config.toml
n_layer = 9
d_model = 160
n_experts = 64
experts_per_token = 2
d_expert = 128
d_shared_expert = 128
activation = "swiglu"
moe_layers = [1, 3, 5, 7]
router_score = "softmax"
normalize_top_k = true
routed_scale = 1.0
balance_loss = 0.00262
balance_bias = true
router_z_loss = 0.001
init_std_router = 0.0197
lr_router = 0.00187
n_head = 5
n_kv_head = 1
head_dim = 32
vocab_size = 16384
norm = "rmsnorm"
norm_place = "pre"
norm_eps = 1e-05
positions = "rope"
rope_base = 100000.0
rope_fraction = 1.0
qk_norm = true
attn_scale = 0.177
tie_embeddings = false
parallel_block = false
init = "normal"
init_std_qkv = 0.0425
init_std_o = 0.0528
init_std_up = 0.0608
init_std_down = 0.0608
optimizer = "soap_variant"
lr = 0.00776
lr_mult_qkv = 0.4
lr_head = 0.00693
warmup_steps = 50
schedule = "wsd"
decay_fraction = 1.0
decay_shape = "linear"
final_lr_fraction = 0.1
batch_tokens = 65536
seq_len = 256
doc_mask = true
train_tokens = 325600000
steps = 4969
dataset = "wikipedia_en"
Below are experts of layer 5 (counted from 0) of a mixture-of-experts language model. Rows are named router (the router's row for the expert), gate (a neuron's input weights, with its number), up (a neuron's input weights, with its number) and show model dimensions 0-159. Each number is 128 + 24 x the weight over its row's rms, rounded and kept within 0 to 255. Numbers have three digits each.
Before each expert's rows: "gets" lists some tokens that make up at least twice as much of what it gets as of all text. This comes from a sample of Wikipedia text that the model never trained on. Tokens count by the router's weight.

# expert 56
gets: "\n", " two", " all", " other", " three", " some"
router:151175133142135132088089121164134128111131141137117155137130129094090123114127137111107097145111123092140125174156131130155142139107156146081166127076103106126113136164156125134148126126119149149148140121134108150123140154151164073120166133161161135117123086148117120107134133075111092151078163073153072172133153138097146108095114129130129104128128120136080161101112160141164111128076134110119118140131084102106125128118121084153144140125083158104154126123121112088153129147112132
gate5:124135168135126161151139134142116141124113136176124136154106095093147118123105130138120107080135123142115150095108177118108162128161072132142140160090170103147150140132132112134128173125135112130134108135154115116099132138120073115158136088153136178075147146112138146051135129134098150097098155158144149140153122150140168119133107083096180132133073114150098137150155101092098125118125140134144100106114160150122149146128137141147128153150127156133108125125067130116125129165099132
up5:160145163100122140115132117147134126140159141145135111143136140100136174092091141110158120139112152132138161172140130093107152142071115088107112108146145131088135136129153131088122128127137121100128094159126090116151151101148061150091055088107149114113144187130135124118163090125159137140087108147153149163096099128118124099146114117147142149107121142121185111087164123138099122117167112118115150126138149128120135123128107124149143163086084112098107101146108152149149149142114121
gate6:106185192106119156116112153184144103135141122112157100122158118084129143114158138107149153114119162132104121148142122132165125146079122122120159104123093119119131080190153100133120150095118146150144164126130126098138143157174131064159154162151151132111146134098133099119098110119129151112142113130172136138132163132104149132105078124136091130114107100159127142091107099145147096087132130122154155106131140122144112136153120127117127091143188125149137140137144150150128114165131157
up6:148113110148116150161129126092109093127102107105103105134106127129123115131125106142116164158142118119103141093088165164145125111167157135171149108100151079158133158096082113106094132150129108165119135126139102108132110091041107111142148119129102080080088157098110126161129133137121126125126118129086149104137141119156159099141172104132142117080104124107125107162119114118136128176151109138149123141091105136143168125095119106105127149113119124155144111141144131096068106103128121

# expert 48
gets: "as", "us", "is", "z", "os", "um"
router:164178148134115133104111121144126119123116129125126159116148111134112135095070104117088116099119101104121116147156136147132133112120156153127164117133090103184137144099142126152144068178142170152125160149100069149127130150155100144138145109173131075124125118082139108130112099136128063155092141087106103141109132138138131146091145146116156134101139143125104182100088156159100136117113133143124105124115116101084133121131161120127144172082110129119128148152100132123145138102150126
gate5:147142125114111125165099084096112105113103107141136100118139108152101131074098124130133123136161132164126113130160138126126140151146118149152123104155095097132113134140163157138096113152154123119105118114162092118114166173184111117150132163146101111132138117115149112132111091131154129164104104148097161075107171119114171103080186163120102120121159124134150122142127161114095143089126157113109128164120149133129147117160138120147172182130144150094099182092123135107152128128156122
up5:126128163110152164125124103078113182132124121097124144165180165084132128112114137135105104106104123131120129128175111100152143133127124132087082179098129101116113087115131159139118133152149115095143131151107130160134133130149107137149167140118105125122128101086107139115172093171144130111132108152122101076110138140155133092157146145127135139121156108082136162131131183136081139090103136093131160098098151150146155176157131173149156108117127100114169156113120123139131111117116134
gate6:122142129095142151123134101124133112124130130163136113147147079152137159099165069136167091118134121188131137136132094132148095150121126103138148156160137085120119136130147078119098115193155150127157145098107135127170169167167130142106070133156142107154133114114173119125138136116135157124101114147100168118160121096182105131136128134185116127116134115134117169136136116178106153134159087141169101134142128174128120105150157121091122146115138133129138134107143108129105152148139140
up6:109136109142117135125124126131150153144130111089170168156110115133113121120141141135096108126160112109134122166126123138131128117119171143120167138169113123107091183138123110175146140135126111152104139103113167157131114073122106143074196077130128137150106132130126137137117133185131134159120078095106148080124105091115136107139190118126110115096120148177141164112127126112068135092103119126138154136191122147126134123121154135103147156107098141131153086124122128118145123112161137

# expert 31
gets: " ", " (", "–", "194"
router:153146143127101122097087108153132129130110136124143153121139128113119116137136131094081108130112093103102156152136141134140115124134154157105154165122147120145109155133138137127141088134128167132147109144122081130130139155138156129066159116125141067093111102110129138125113131081130128145121201085108100139141104118092138134069131145168132121117112142163094168115102136130123078086132123128078119088138104092079156102138155134120145153109093166139118176141082127137151133149148114
gate3:160122117124119157130151116104153134115147124116107176118160120145116077142115127129132141114089147130144107126128110143133129099109141119128100138180140106131130080145117135116099105097092114097176130108114167139116117110161121132132124152153114097166136141125159144128149140105145112092075154134084148107136118102077131146126089108124160112185149103158137125105117146104135155078127140138146112124081116125149135151175137105084104110091191118107076121158127179101155119109165128
up3:139093142112114153106145144164147126152114134151123150138113131127145115112147153144143188146116149088136134108134187123089143171143134098097165142123142151159121153133106132099137157145137165109074135114136119114086113078123149149147143108134130108142174103142159119086123117146124107124121149115122175122130181112103130150124152101085152136103109115124113126102118129111122121106107126122124120096104097144159127132131125111077145136150176154092073163118113173142131049144121165
gate4:128165105139136135124130109133110093112150141117102106128172155157152111160147131109179118151111115137168143178146114170097161100130110159115145128141158170103098161113106103123162099135123160132147121144129142155144129138150086153100109078134162114148136086086090112142151113113114113168109103129112115153113164114130142171150138135155111124091147144095128120111114089099121126122130207145138135132158081100133113148124137125136111113131086127122130152151148117164155066130115094
up4:131084135132112115150151104125124119148142098092125106114148143143162144118128151079183126119134064140095093134107108081102104105166142159144107128127140127094136080130153166115171091143116154168097127133107114129112180096119105111129111122147130101132095122135105158167112161097140122121142108143141127106101087155113116148146127163105126128114102114127158144131106131094128164089077113147100122105108104093162146163136156169122093114110121098138106136143160162111137079121144133

# expert 34
gets: " |\n", "\n", " World", " National", " re", " North"
router:151128162168132128126104055136131118107152097124144163159133155113094074129141140096129137130133125146144141159175130122125108153095156139106153156142114112134116131102154151143144131179117166126149133129158112157150102119165144114114132133163138114118115101112111138083094121107117114129110151090159115156140113120111127118146092117149153104091119101141082146081116155138135101127060152138112123162145133103081161096141118115149183171115095157098148133115094118119151133151118087
gate2:118115165136103133162133124106163140142146075122137172133101125083127093136147143125110157133091094131118111126099122136114113176096111141115157103112131115125137115164136155162175197169117152161108088118164080115142109125154100108113121091102130116153141120106134136107094115111147120122115133083176150151133129142112102155157102132115163147126136148118146146130117126138149145084076142111088130105081100125113148136091160158094159142103098135134159141121111148099126151154128086
up2:103147112125141095095137149077105156144104140130107120112120072112119152123145117161157070157170153075127114132109124126129138147116107120133125071145076122107113143145122148073125156115136132116108168125120144144124121134122109168119101128168087100138117145173109129121113134153085149123144120137147113084132095136126137155138147101090134173150111149136125139126082119117126083118159125102110158155166128087096153075136114134105128108145120125128152090135099155121149081122161162
gate3:119142129120146131086100128129182107119073125092119129157135157136114118090143131097120105170154163132168135126090139146111122123150083150156128165112169094122128144133145158112110112107140145127119134134143088185177132131120125131111098143130159140145106118131091176111142080138131120099146170146131087166136122124138171126132145089140121126099139154108139115142130100140134169141121156094140072153152128149083137127122124182170125167132128095121092140133095132116083115155135160
up3:129113152127105123118149121136114120134118148128114144134129136166142071156118116078128152158114134144146160127103093103141115107150064126159095136101139102095124120127133189099102135133100107131139125172119103141125123115110186127144136141147162101125167117140078173092087126121128156094123170115169108141086103117150164144154102124144101148139117111183136153143154135118110136099134127119097095124093139123073117099130091109135164116112117162143088086119142156129090153121131131

# expert 38
gets: " |", " %", " Total", " Candidate", " Team", " Party"
router:136111166162137130136096082130103098106120175144143141139196146120161109087123108122120111116104135097148123163136138143165139108096130171107180119074101131147135162134139161136105111128099175125127162143150095112105110119140165129138136170147107114113092101069157117119139117115109102162107122101115078126096151118142108133135134127160167102105090131113155138090092154129139113120105134116087097128158120117159111124143149105151168157120123132148142138137118114116162135159128080
gate4:104087128110128166075164130131116121104095120166151142158133134139170121103132117117152138119115144120093115138149143130104166122152178127130132147138139090129111086148143175147122142103126105154102107157125132110161141088103113138095162118116141155074105095124107135119154080137151154139123077128116105123099115053093145113084136117138161128142113123136151145133084162115153094136083099126139108114131164121125079134120123143099108146141171133110157124127114104084119160121108101
up4:141106142122161122130107159140129148150107146136097121158108128123144101103123108145150113110129126123099108068140144147151124139120140149125112144117130111135060078125089125114060110129140130157125125120132143111119148095098117117153132120120117134137144107093164146119125077129131106100130091126146078114108149085158128071131073145137152157162157094137137116081169138102138111122094172151156120139133137133162145118178142149065108117092141144112139114129080141130113127153106081
gate5:095159153132142114119079136133142128119118135137171104112122122104129131148132101129161117155152166140155110112119125104100120155120129175132160108063088121120134169165152157135107181143117096107142177134096156139129118142099079112120152142115133095129110138155126159125111146090183147140144130130157143125137153124124115097119161105122197170070114099086114137092133099130144132130146109150112132154141128125138156158137101112141174103149133139163145136112100075144130128138165111
up5:135106132156125097184186158163084072120148161138126183087112100131105132097122134097135143095117111116119105126114114139088076127099151147136113144144159135121166149127073118161080138131184132148134141150100140114137113128119163145118133109139175184158115124125128119136135117106111135167091110109128107119124157113092111130126083083151120083147109136191127142151100140145102121103122143133119151118129105149131140113110105121144132126108107104116146143147138175135113149151118142

# expert 17
gets: ".", "-", ".\n\n", "|", " -", "\"."
router:134153152160092106119116100119133120130125150130115157120175100091110131126145132141110116076128077121061156138182171140130125131120140133124140168140107112146084139156179149179132117158116136159152136166095132117119131141152106144087153153150171104052114138123156130115124113127101098125120134125155098145143116119127120127092119158127168104118119171129126157111121133186170120135124130126108107133164139106094115115125142107155165130132102141147145166114092137129154143118152085
gate4:142109165151093150108157139137116119128101148136094158142067110114145129094174175114092080134135090122126167130106135113113110149124109144156157170139133162082191075127143124187123161133130102111114116125110150089133142147103128138097122161121175110095119132120121121122094113123115127153121102140148140121100116107127127132143150161129099109140139138163122146180149114125112100071084103139118117122162114075161104093158142150137131090119130115129147115110121155125156114143117148
up4:138156141121171151093136125113128161108154163110186095118158140097110122161110156168102186092092158154113150110095177169138142120130152086071134124110107149148115121128133099121124131133105160110112113110128130128144095109139156166098140128133117108134090120154139140127123131091153102122112163144157147123153111149113121140145125114085093157135110134113158082127145158138119134096137129145168117128156135112173082154103122135128126149165090094131172161138116175159111138135119149
gate5:135175146110162116143124123120119093123109121134107154126123131089094143137076128146126139139157113107134122169141124115108138167165121139119142129104139123104095145142131115122119148151133097138128097133153134125155142134131109106105149117065165131154114187158129106146161110120174127139138155110100158101064121158101122148089054109119105122112065188130126126155175139141113116091122110160147128106138085164104146139131112171133109116118130135137140109081150099132129124170127151
up5:176143114108102123125133095130105126111104118119111101083144112143164129157091107131119123112097138089101138110136105118116144101147095129133128123123125176175124115166124131120173166162159140110140132139119119146095132126160077118141116146137116168148134091053128160103143087137120126143091092125164129136138177086079145103143112151145152126071134156170101096138121101153133126141131165102147177136155140151163121137128098129128138097120105086129088139141147147123131130112128102

# expert 25
gets: " ", " $", " Ret", " −", " x", "/a"
router:142174163138117117100123108135136122122103176133124139152155130114141107123110107129105126137131099093118139163137156169139108120116135181095182170108107112143118166173117110136129117120115173153142143159122090111122140146130153109100136161151130108104111101057140140104137085096142116151107138101124113115150140145110147130100141130166147112116072139161101187133141166147115118139093124138064104173168144114120146134115119090145169122102095133164134150133134155129144137117150098
gate3:109123136131126147127090150151132110136142103119139135119137108142149126110117135120141153147114099074082158114134122052146130099158133139105132126134168088105103156113120139105120072110144125120155120131085082097088165127108142074091160171144116124131107133123159063121085118095098130129115102147114127112098149123143119073137120124123167100160122124133118143121114115157132100145146120151134124157111180169138127087113144136105100167144151114145121100101095163122096148090129133
up3:127096132156139176167126164166109102095124143095144169134143144108120130137141130123039140087102119172181107145078152114135123112113125141146125132129122133091137115130110175129125073129088080094106132159117109143175138117136127168095107109160138101108100129147132131133114135113139116136139177113119140107147152100142110131143101122148097140108134143133114168137098132142151148139081137142152128089139137079114124144108142139130145084167114090153135123086138137136082128146135124
gate4:138149136083158113146117122103132180147106090123107162116132150110133166098092121125105148128149138123143089146152172139121086154105134122118081140126149140135111120117122125115133062108134125137127146159101124168113113176113114120137081103112125055110160103112121072173135155139123155104137184138090134170126148107168147090114137181149139153126126148107123103112117085119127167103132142131101127124127123126131123121152109141126097097164168152137126101105125132150126123168108106
up4:174121111102109175155158120121115103103178116166091080148101093146119126161153099111134167162140146111124122126108118148134090129164172147104155090122160119159096120114151128131146147139137131130154148093170133128043113125167128091125121132112117118142127133054074105118142120159139153115129097124109123112117093129120124111156146129113058118137116129170114133132146136121126128110120108091156110130109113153137106098136176115122121145124132132114138090152120153145130093125148108

# expert 53
gets: " first", "th", " one", " second", "st", " new"
router:150173110134123141104121103171132125112105156159118135115154138087108104107102126120126117148109127083126105195151167148138134136135168136095157128094124091153098141145199114141147096166124172135132124137142114113132155127161160074101151159157147113114115077120139130104127144120115132146098144106141098172143135121121145101121084154188149121112127162172101158128125158130155114132107085127117122147129106125102148132134144102177168125104132155113125125157094147120136120142132094
gate5:168130130119131144169091091138158146176152149098097136121134123125142138170159101097121133122109120141166089106145136104089163124132125159158148114091134111134112122074102118058116136157116128132145152108134145130095090129095144115120132117121104099124120115145164093108125106104076180155157158124100084149135144109117150080114109118147136124134106101080150104103128138142116126133129075128163120151140129124145127108148129108129152133069153161095105113157161091151147139107139119
up5:130111155102175101120117118131097125149179102185146136111179113110115152155139122143136132099170124139106143169134128104107127111132157132133138064126159117108110156138128086136110119146105152098163116150105147175095128121130103102128149145162115105097130134154095071100129111104089083155148128100161143130136171093105117139085105115138082153100142105119126136140134147120117091127130143069148130121104134140184098157125114129122126132153186116131096107142147141119128139145138139
gate6:112168130132101083113143113128135130111084168133145110126129130079122165110103122100127108143109143167132142121157119133136108103087142130131101166083110146164094095117127141159127101134097106159068117103125135150110143121114146100164112152146109138124125170111142097119172112150183134143122134140146132101124145108145141134090133179125110146125138146100140121178087176144148126095090110150146137113091143164116130150088150090128123138096162139140166169155128127102104136175154147
up6:114131146128162122144106120103174111142142129148120184129140118063126124136090120177114123150117131067136136160157124117125107127147120129135125115109130112123070107184081084131163082104087099139128110119121124145104140148112152128140138147117160132107171125131128123136158124111093176132133103108150078141119117131099122111157091132153139112105104115156104132115083189137156152166136117129148163138108131138143101162133156094128176138109118110137114138139154105118137082089122098

# expert 10
gets: " ", "f", "af", " West", "if", " East"
router:137160136129127135115097114129100166129113137134140178170141132096116121131114124110105107095146143124125139146109132192126117126122137149122137172106091103159142168104174115151100086157159148146164137143101086115112130165167120100095164144136153113141125147125161170133103131100124095130084161111125114135168129105125129141075123150162164091126131133156081153126129177117117140123086146144119120161140105113119118096128128119145150138116108137135113155120073136040128137124130115
gate2:143080113135194114112072136111147138137135127130091135105134126157132182123116168129123103145108126133101124184115117108148064138148184107107154120111151135172115107110091161154139128122106107103132107122125159108091161160159113095103168112085145118106162134138135144113112137110115133101105128137166148136122155143119131120110135091109119117164138168144120108125100153128140107174062147179143117140143153148138160127116117138107116166113107125112109078150107125116153108116130125
up2:124105107122113108077137116130098115098159123111126066140147127146088111151132133129148128119130176152131156133109128136167110140107156121103179153134095130156104130112116088145109157107098125136142129106167113122156064134141095098122105140139122107106109162125142100143136092117112152146153133121095082108144137139127142139139127140108099129163145141149124057180085132152083135056159110136140153151147113106159152124123129140115126121109125121140118157162138156106181115097089121
gate3:133150109131104121171098131122095112151076134117158115186132115124140134113092147144178110093114130106126085126121146142155152138152144164111115135092176121137168142118115141103148150136137089156159096098087076147109118135135159114140116100117173140128136150093146146146098137148109123144116183152132147147131130122118084125130142125127154113197089097198138104150142089117147144117106105077150139138129120152112157141161140118129130126090125157162120143125138136127119108146120090
up3:127160142081097142132120113111094117143127126103166128131089148134152113147102150112150103116104174130130169103135165141153143128162166132132148171124104126086150169122148126143111155136144126121088126149122098144135138157161088107155144130114147161149115131113118146137085127160165082148117193134089133156142124173143130115100146101147105108159123165137110133171160156148131142187071131141142137099155125146155126124132170149165152148132112109174138090138153124145118129134111100

# expert 47
gets: "le", "el", "er", "y", "re", "on"
router:160141156141097125092112114135113102106126126120159189137168113120120140145157114140131077106084110100116146161158151151148105134109144128073156140134113140138159145115144131162180089185087138111123180136156067154125121151133124147113120151131174114146136111112149118115094091095134066142096140108158101145125150119142175135119131144129145130074109110127142150128118159154142119113135104149113126113134099100103129114143135106152154140084098143128155168115115166114127146129125120
gate5:151136164074163099139133141136129130141169122114136115147153123142146089154133119105166113117100096128133137119136101119158178131142140146132204115150097145135148112151100122162121104130121127115079067156166148120106126147101137130126142163130127136142114174168123144141102130102152125126148066148132091097100132133158163114099125124177117137121106125147095162149155120165130133182140141145129130119124112103108111092152169095148108144104130136145107129144104135075098130083121099
up5:129120101156155097095110148159113074088093134132112102118103130133130135151099121120101113113122125135075117125095152097167133140136163175117088106134116111141111144118145119155131080115151117119155122151142123096103126120145137103132121116088156134082129135071102149138152152129124150093130092113139139179082123116122128131145117128114165107120155141088101155120105121116092164084149171151137121128116131171088145130114120132117086158178165088103126112143155156143076127119141094
gate6:161131133115129144102118090127144085094149081149157166149170112128150103169134134174123081068102131133092145163126085152141115101105078165057116145105089127093131126121107078137145145089133115143135161133135099128110142124112142101114119087140135120142101151097140106156129105131068115159112106124140128126122131154125116133120129151102121166134116096125154129134149158146132104161120168139122147134144100139112122122098137163139104107126151116089141109163147102129101107143109086
up6:160133105142149163084115088163132116149159134168106097109139131138116122166140145137141131168127126080121141099145130123146119081154127119111093140144130150116122130130131104115149138174078101133098121129104169110158098093125143140137104154106112114130143111130096157126127091100115109152088102124121105108118122147072140093130099131108151095113148191185140096107121134146121167103132118114163140147162148125086091161147145138147148102136114088168153149123168140138133157138160171

# expert 36
gets: " ", "–", "_{", "-", "/", "+"
router:138130146155118124109102090135151125122118133154145152088167139108151122118133108115104098091128081122110165149124145150140096122091138143109181166099089133123129129158150097177112090138112144146146121174125115115122143151165141137076160150135144103075115124123134142107112106104126104154078149105125098149131132132112131125104133127172138150094103132147085126107106131136134108124117155141075107121141103138095171088130136099157196157108107138117071146098097133102158137130114117
gate4:150134159127114138104112136131100130129140166142106122135121128173161128123135094143081166096125103155151141136133125091158106116132135143137112118129133128102115152154177125131151145106079069178125130150129117113113155096106113124132143188126144090108132102105153146146139141047119118102102136143135120100120101113162110157098122136109093141110039140105159154144126138143115108119113144095115130139116133154163112120120110139115134132190176093146145120126090129133149176123120115
up4:131136114097158144136080096187115140105114165137142156144173102148108101140143085132158097155118109159092125102109118114147096144128150140097114100131127104112151092164145139079144124122152119111149118157142110149090158108116158126136138142124068158145080144135148108107126104071130119150124119076126097132117161108127128168137140123099146108118124135098100106137167092093104144089105082146123139144129108136160157132132112169107092095160123113083127133138131114108145121132169131
gate5:134117136111123101137104099107103145146148114161125106084106112137091078097116148123102166167122161127129142145140150121132101114115162173147142154119173157105160138109128153102178140171159117117134138130078117106139111185120142172086111128129101155119135151106122141100103114118096124130096132123099144098076166123133140140118146108127142144117065137116122169131128155162148161160178168118133120135131153113153157118112123150150140156143128154182139091096144144147150153127107143
up5:145111136132132118137113084114152128158153145099140117115093131157120119112089146100135154103108184098144156115110088100097151136111112154093145170102104111113157163110113137101140170122079146155083122147125164119140135152108132119089131115128128108146155096105127137122129153177094153107145116143122129141107105160182156105123148089143111135127086150126095106188187131155120112116166152130104119085140155125101161133106129139133147130085156126153110107099162118122133125169106150

# expert 15
gets: "\n\n", "\n", " |\n", ")\n\n", " List", " information"
router:145133152176124163117103140125101120087098146166159149142138151109139099094089145110096113132112077109101114161160169143162094111088106156086171152146127123119135112126150120111109114123148160142137159138133116149137117113166187090135146157130156096107132084136133117106082139118107121139065136088125113166181146131114117144140085152133140129119134156137094142080143138154127099113125141147097107128119116155118130111171153100166152135110083121131118145136108123100119128151152135
gate3:085166181134137180158081145090147139133124136137106130158147146100165130128128149152158168097129092135121123105097126106130137083092109159140122136133111131136153113102149098099109104126145157110117105139103141116114101147172137111110160165125119130085146098160100146142143097111120120179142163124113156131158084149164100141135115096133128126108113120129140086072102124170149161137127122113162100141113107143119144084133141190162113155106117137145156104149126113134142099098150113
up3:123131144172157184147109115089144138112131137113122117147185104093147146130122126130078162088112093102159130125081114092150169123133104138117160155122125105150126101114163078101139100152160136124157100134128154109083101133126136124115152108137116085136166130130109141176124141083133145099117114132121158164147113135124115138116164119102114150125115140145159106117150142155155093146148140152143137135147149096157157099099132143183136148125099103124146134123133080149149058128112095
gate4:146136165119136097134095177108114121101107111117162127121117115146127145132080178118114141117130137102106119121150128138113143083109132129128148200154120112177114117092172122130088177144127114160131147124117086163115157121111147112142145104099118115145078125138109108098126094139066087107168127147098128168129102144147169118169160162125147128130158112120131145124126132105140082128118171135106167102105152096102116114165131127121103113128108150102107093125149165160116101118109125
up4:109157126141180109115111148133131113110128117128072122108128083106135141104115138087101111124130094135128126120136154091151148136138154148186148140143117154151135102100147136134143187115109092103168109147123094133143100116128136142111088107156108124160139160142114108118158148085094154138130125127180134126143058085128119124123139121157082156170149131116115113155163116134118073113084110126124162097150149113106125127114106153101131126113156157159099086158097147154151136095124145

# expert 44
gets: ".", ").", "ed", " Species", "\".", "ary"
router:149109150128136122127113115139105097118126122141151156144115116091116110103091121093155129125129105137124138187149103134142101127112159135118139165137106118165137143137158120128127094191115147168123149184119071134155098119112117127101157159124165109109126117131145186152115123129102068161127131096163105195100128139127184093115121125151168117105117126125128150087104165152165113114113124120106125097129121100105166099115128087145182148077119144142141132129103127126139124138126143
gate5:115161165084111121130117113129113123099134113087122082141125125131102090089133143175137126119108115130139133152135124098120110141134166135104140103194083111108122127106104126158156132133083124134111105123097108134157121125120128125147144140100181165108154098113132138125117137139118155158110107113107163158085110128174105142114145142166114150118101127153094111134165119133154125078142163093158122079135156130111134103153128141176138147120137157170083131089083109083125089125087140
up5:173149116159132132176126089162124123126095140143112089108102112132149092126133161103145145100165080129127083177156082110114126148141152117123121114109114168139143126133114119152122134122161074102112148137119112167118118121140148108117115152123135120126141127146145168148127107124145108107091132131102138139067128149136131160138128121144074177142092134124113178129145114096126138103141116164142099176165131109149170104138119146137127113086117122086099092159158074139132115128088161
gate6:127127085132143138121144137140182106107126094106158123163165118131111141176123133084149149151155126148135080140146198136134170103119171148156145151144097130136131124153091166152128125147117157122140135142115130137145175143123111156107127154114112147151146111111124175126120116096071122128134139162173147106114115085127115134152118084123141137109104109144151132146130126120126110137143108142107165107145133158151161086119145122087103114120150152124150110149159078111063103137113186
up6:125115163169149117107112115163128149126112135133146160097078108083170156104110121136152132137130133125166106096142126126137146133138123104144109138131151128125127131142087103121127149084161085178117127096094101134135153115148158084148127123132113090141188124147158158142100141077099167104140087099145118108102147107131126097122094116130086117078142127138123100137139113152159168117117155138097094162118149121122123145137116129093135162142161138159103152071103146127137123170079129

# expert 13
gets: "\n", ".\n\n", "\n\n", ")\n", "==\n", ".\n"
router:145152128130110103080095089125134130084130159131110157129144119107099103080124133122127132136114121113090145153134128104140106142086132122144181159140117120135121134170163139124121094147097186156138118175104093098124105137153142100097127123176127098122121106119134172081105142119085098126086153112116102144125133147115115114096116154138135118114126162137096132123116196126142124100121133178113119129156109104125154146139129118185176152134103148103124115086115156112171119175114120
gate1:117146078121083138154111114113128126163144057140114175101135163106100100159148109104141130138131091102082121087104128121089137138093149147137114144186125125127135111129122153116171094123111162134138095149086107112102134130108111139103157123103167104144131112141093127168070151124142105146112090136154103137153101138097144123105106118135133134130096168109097144118089130165127098149173097151161100132150094107119145160120117115136093132120117128113115100127113108069148135128126134
up1:096135124103159156080112132131135140117123113135103101113156148156134114098118138147118065115183091110097139127161130183141080122101152131126061117138082094123109140107108118154098161159152121119147090131112110105114113144155087153117129151142094139144148073136104150143102141108141109133147127117112144121172138106121136144093118085167109162149085142096128171160143083141120129125152131145138127147172146153103130148094129104107147128162111125093134094092128136114136141146130133
gate2:104144104101109121076172146139127132095148144110106096137115081165119135110104127163097118107137109135168150153126075088110118119067102091131114132100126127131121118174092123094128088158104116144105151127138107129093137105093111178109118092168199134162128130093137115155089160103106118103103141160133113121129088143122138115092125133147136119136081122125092137132140129155153123156113135135122102104120073109166145099107137111143120110131106143147121119124135160114129166158103122
up2:089119146112152109094104124115136142113155101074130124099144130172106071107112121180130091121146136124143107151114127179114103117115133134140161141149142122166101098127116131085145133129105156127124161067189137091134107096073112142122143087141114115125178136114091123145071133116131107108117153126124087129148124167133171114169128126097141119173120139130125080111134110118177107154153102137113134089119120101110122132122130124145108133132121145173127143091125141169140121141105130

# expert 29
gets: "i", "a", "o", "u", "ia", "an"
router:144174142153095095110100110142121088076110131131123142121133098062100125123116128095117125126133134096139149140149190165132132159130149140122161130130128105145137170109115114140097098148120147163119155142109058130151114148159110156123114149147126077125118133097134105093097126122121093142087155085151107135100161121152128148094126147126129128082135134141148194103129160148160136124134116142085113138155118116100149107124126107141164174096066145118106125116107118111137148140132119
gate4:123157146139120133156095094131151124121121139114131147121141142120140106119099158067121116144092120098128151101150106164163128116111123136140153139137115133122174120152152122157116075149103106129135143073175133150134163114101162180136119159133086103131071130107124151081087114108118090152082145143152136139103168100132162147089093156118081162139139103124117129118102099150111103135152100153133117155123154131157132100075143141152157150093138109109113097143110115116101117112156120
up4:124123115115150104069157119128115107107107133165125125137126132086072134126155104163099116135103162135121099113157108154124117111118154111116153099091178135121104164152069149127147119143135101104135122152149133122077126123178098142163098110192122119157133136134145159158112137125125092114137150105133144094173101184089105127117150158124111137125130129108112156109108126152110138090119120162109092112160103125121082128160102107132099137126177129119151130183124117112133137121131170
gate5:144139081150130148113135143091136143139067136161117119102139139113134111116121127145121125153142089120137123140126118138115152107076161164159066111124118117131160168122128106150152129134106113117118134145140134163154127156126139125130138145099159139099131169096106103136088096116109122096133142140209094108147121096138129098087120121132149110117165117175142165147165113122111122152103078154165089116116169063119136168091129107111123097125115072154116116116127140100141124138128126
up5:139136164128118113131136089127114135117134134104082107136136145104155154136105118157131120144180114121117125173143148124148124088097170116137144118174119156189137146148185142110142095139103141097127129097162121099094124123105114086112128172152113104133148148138151140107150154133115107120139148096136138129110156148146159149136078098121170141159112153127135098131113115122136126088208096113141107138128142152132140101088131089136128142137182145103115099148166147163137140079096155

# expert 24
gets: " the", " The", "The", "'s", "the", "'"
router:153165115159136117128101119146127112092114144139130138133142114086116119106138112133115145098111105128116123145150129146138108183123128134112130140093103138142109133129161091162097094164111174116158142151140089126106147138151147113114132131083115123122102104107120109129100111094116107144115136088134109144106150120113137082109122141185163100121125129128097186097116151151157117117127155173102085113178134127128125110144148109113163141111063155113138181143102139105195156146171085
gate5:108159102112161120106119160160134171131130119127144074183110170135135129092117126153129127078125128166155115141118146141178122138141102098150133129118143174149169118139119112175130137126126117138108143133122119162095140144144106157155106151107114100159136087119143114165161082099165128152158119086112114133131153127102133084170133143096131141128109178155128097102175135114139106101144099138159093196098130119119136114108146181136162138142152116143124107127123130142106136102125155
up5:143110138124077157121145109150145138112150154102054150080135064142092085134157148137167114126106118106098160116130100146142125119113106110132146111122119100126131140110117090142160132103106136130105139099140137098128140123092127101112162149130137095176118113163137126157125137144140171127136133102133102137155084153132109115095069136126167139142116092106101134112130109078116091117105165074152133118131139119115134123111061150153138145145163133106116107143112149122137179105102115
gate6:113179156171149134135150099123122122161142182159127164108136152131105163166152136140089148102125141118135130102140157095104087099115123162107103155124132070105096155146103092127105109140091163095136103142136118130141136157163125132121135143088140121174089083115136085148110171151092141103148177153130103116108134103117168134135142106127110161110142113110116130149123158137123141109175159134119127151183124097112123140138129138145147161134162097141129147106154097128167149121157130
up6:125133128126094127133114088095122099146076129143115190129137107104133149142166142139098163086114111141157129108136170120131093183130133067143156126152190110130095147093098116136126127131125142101120089089136082122094154123181128136155105124167174106129129093119133127114123124100145137121149175105121145134134168095107164118127128096117116156104093130144104171110106141159137136119181132120101121139138109126142167114128143133190127143113121145160149117137133125096108103131121116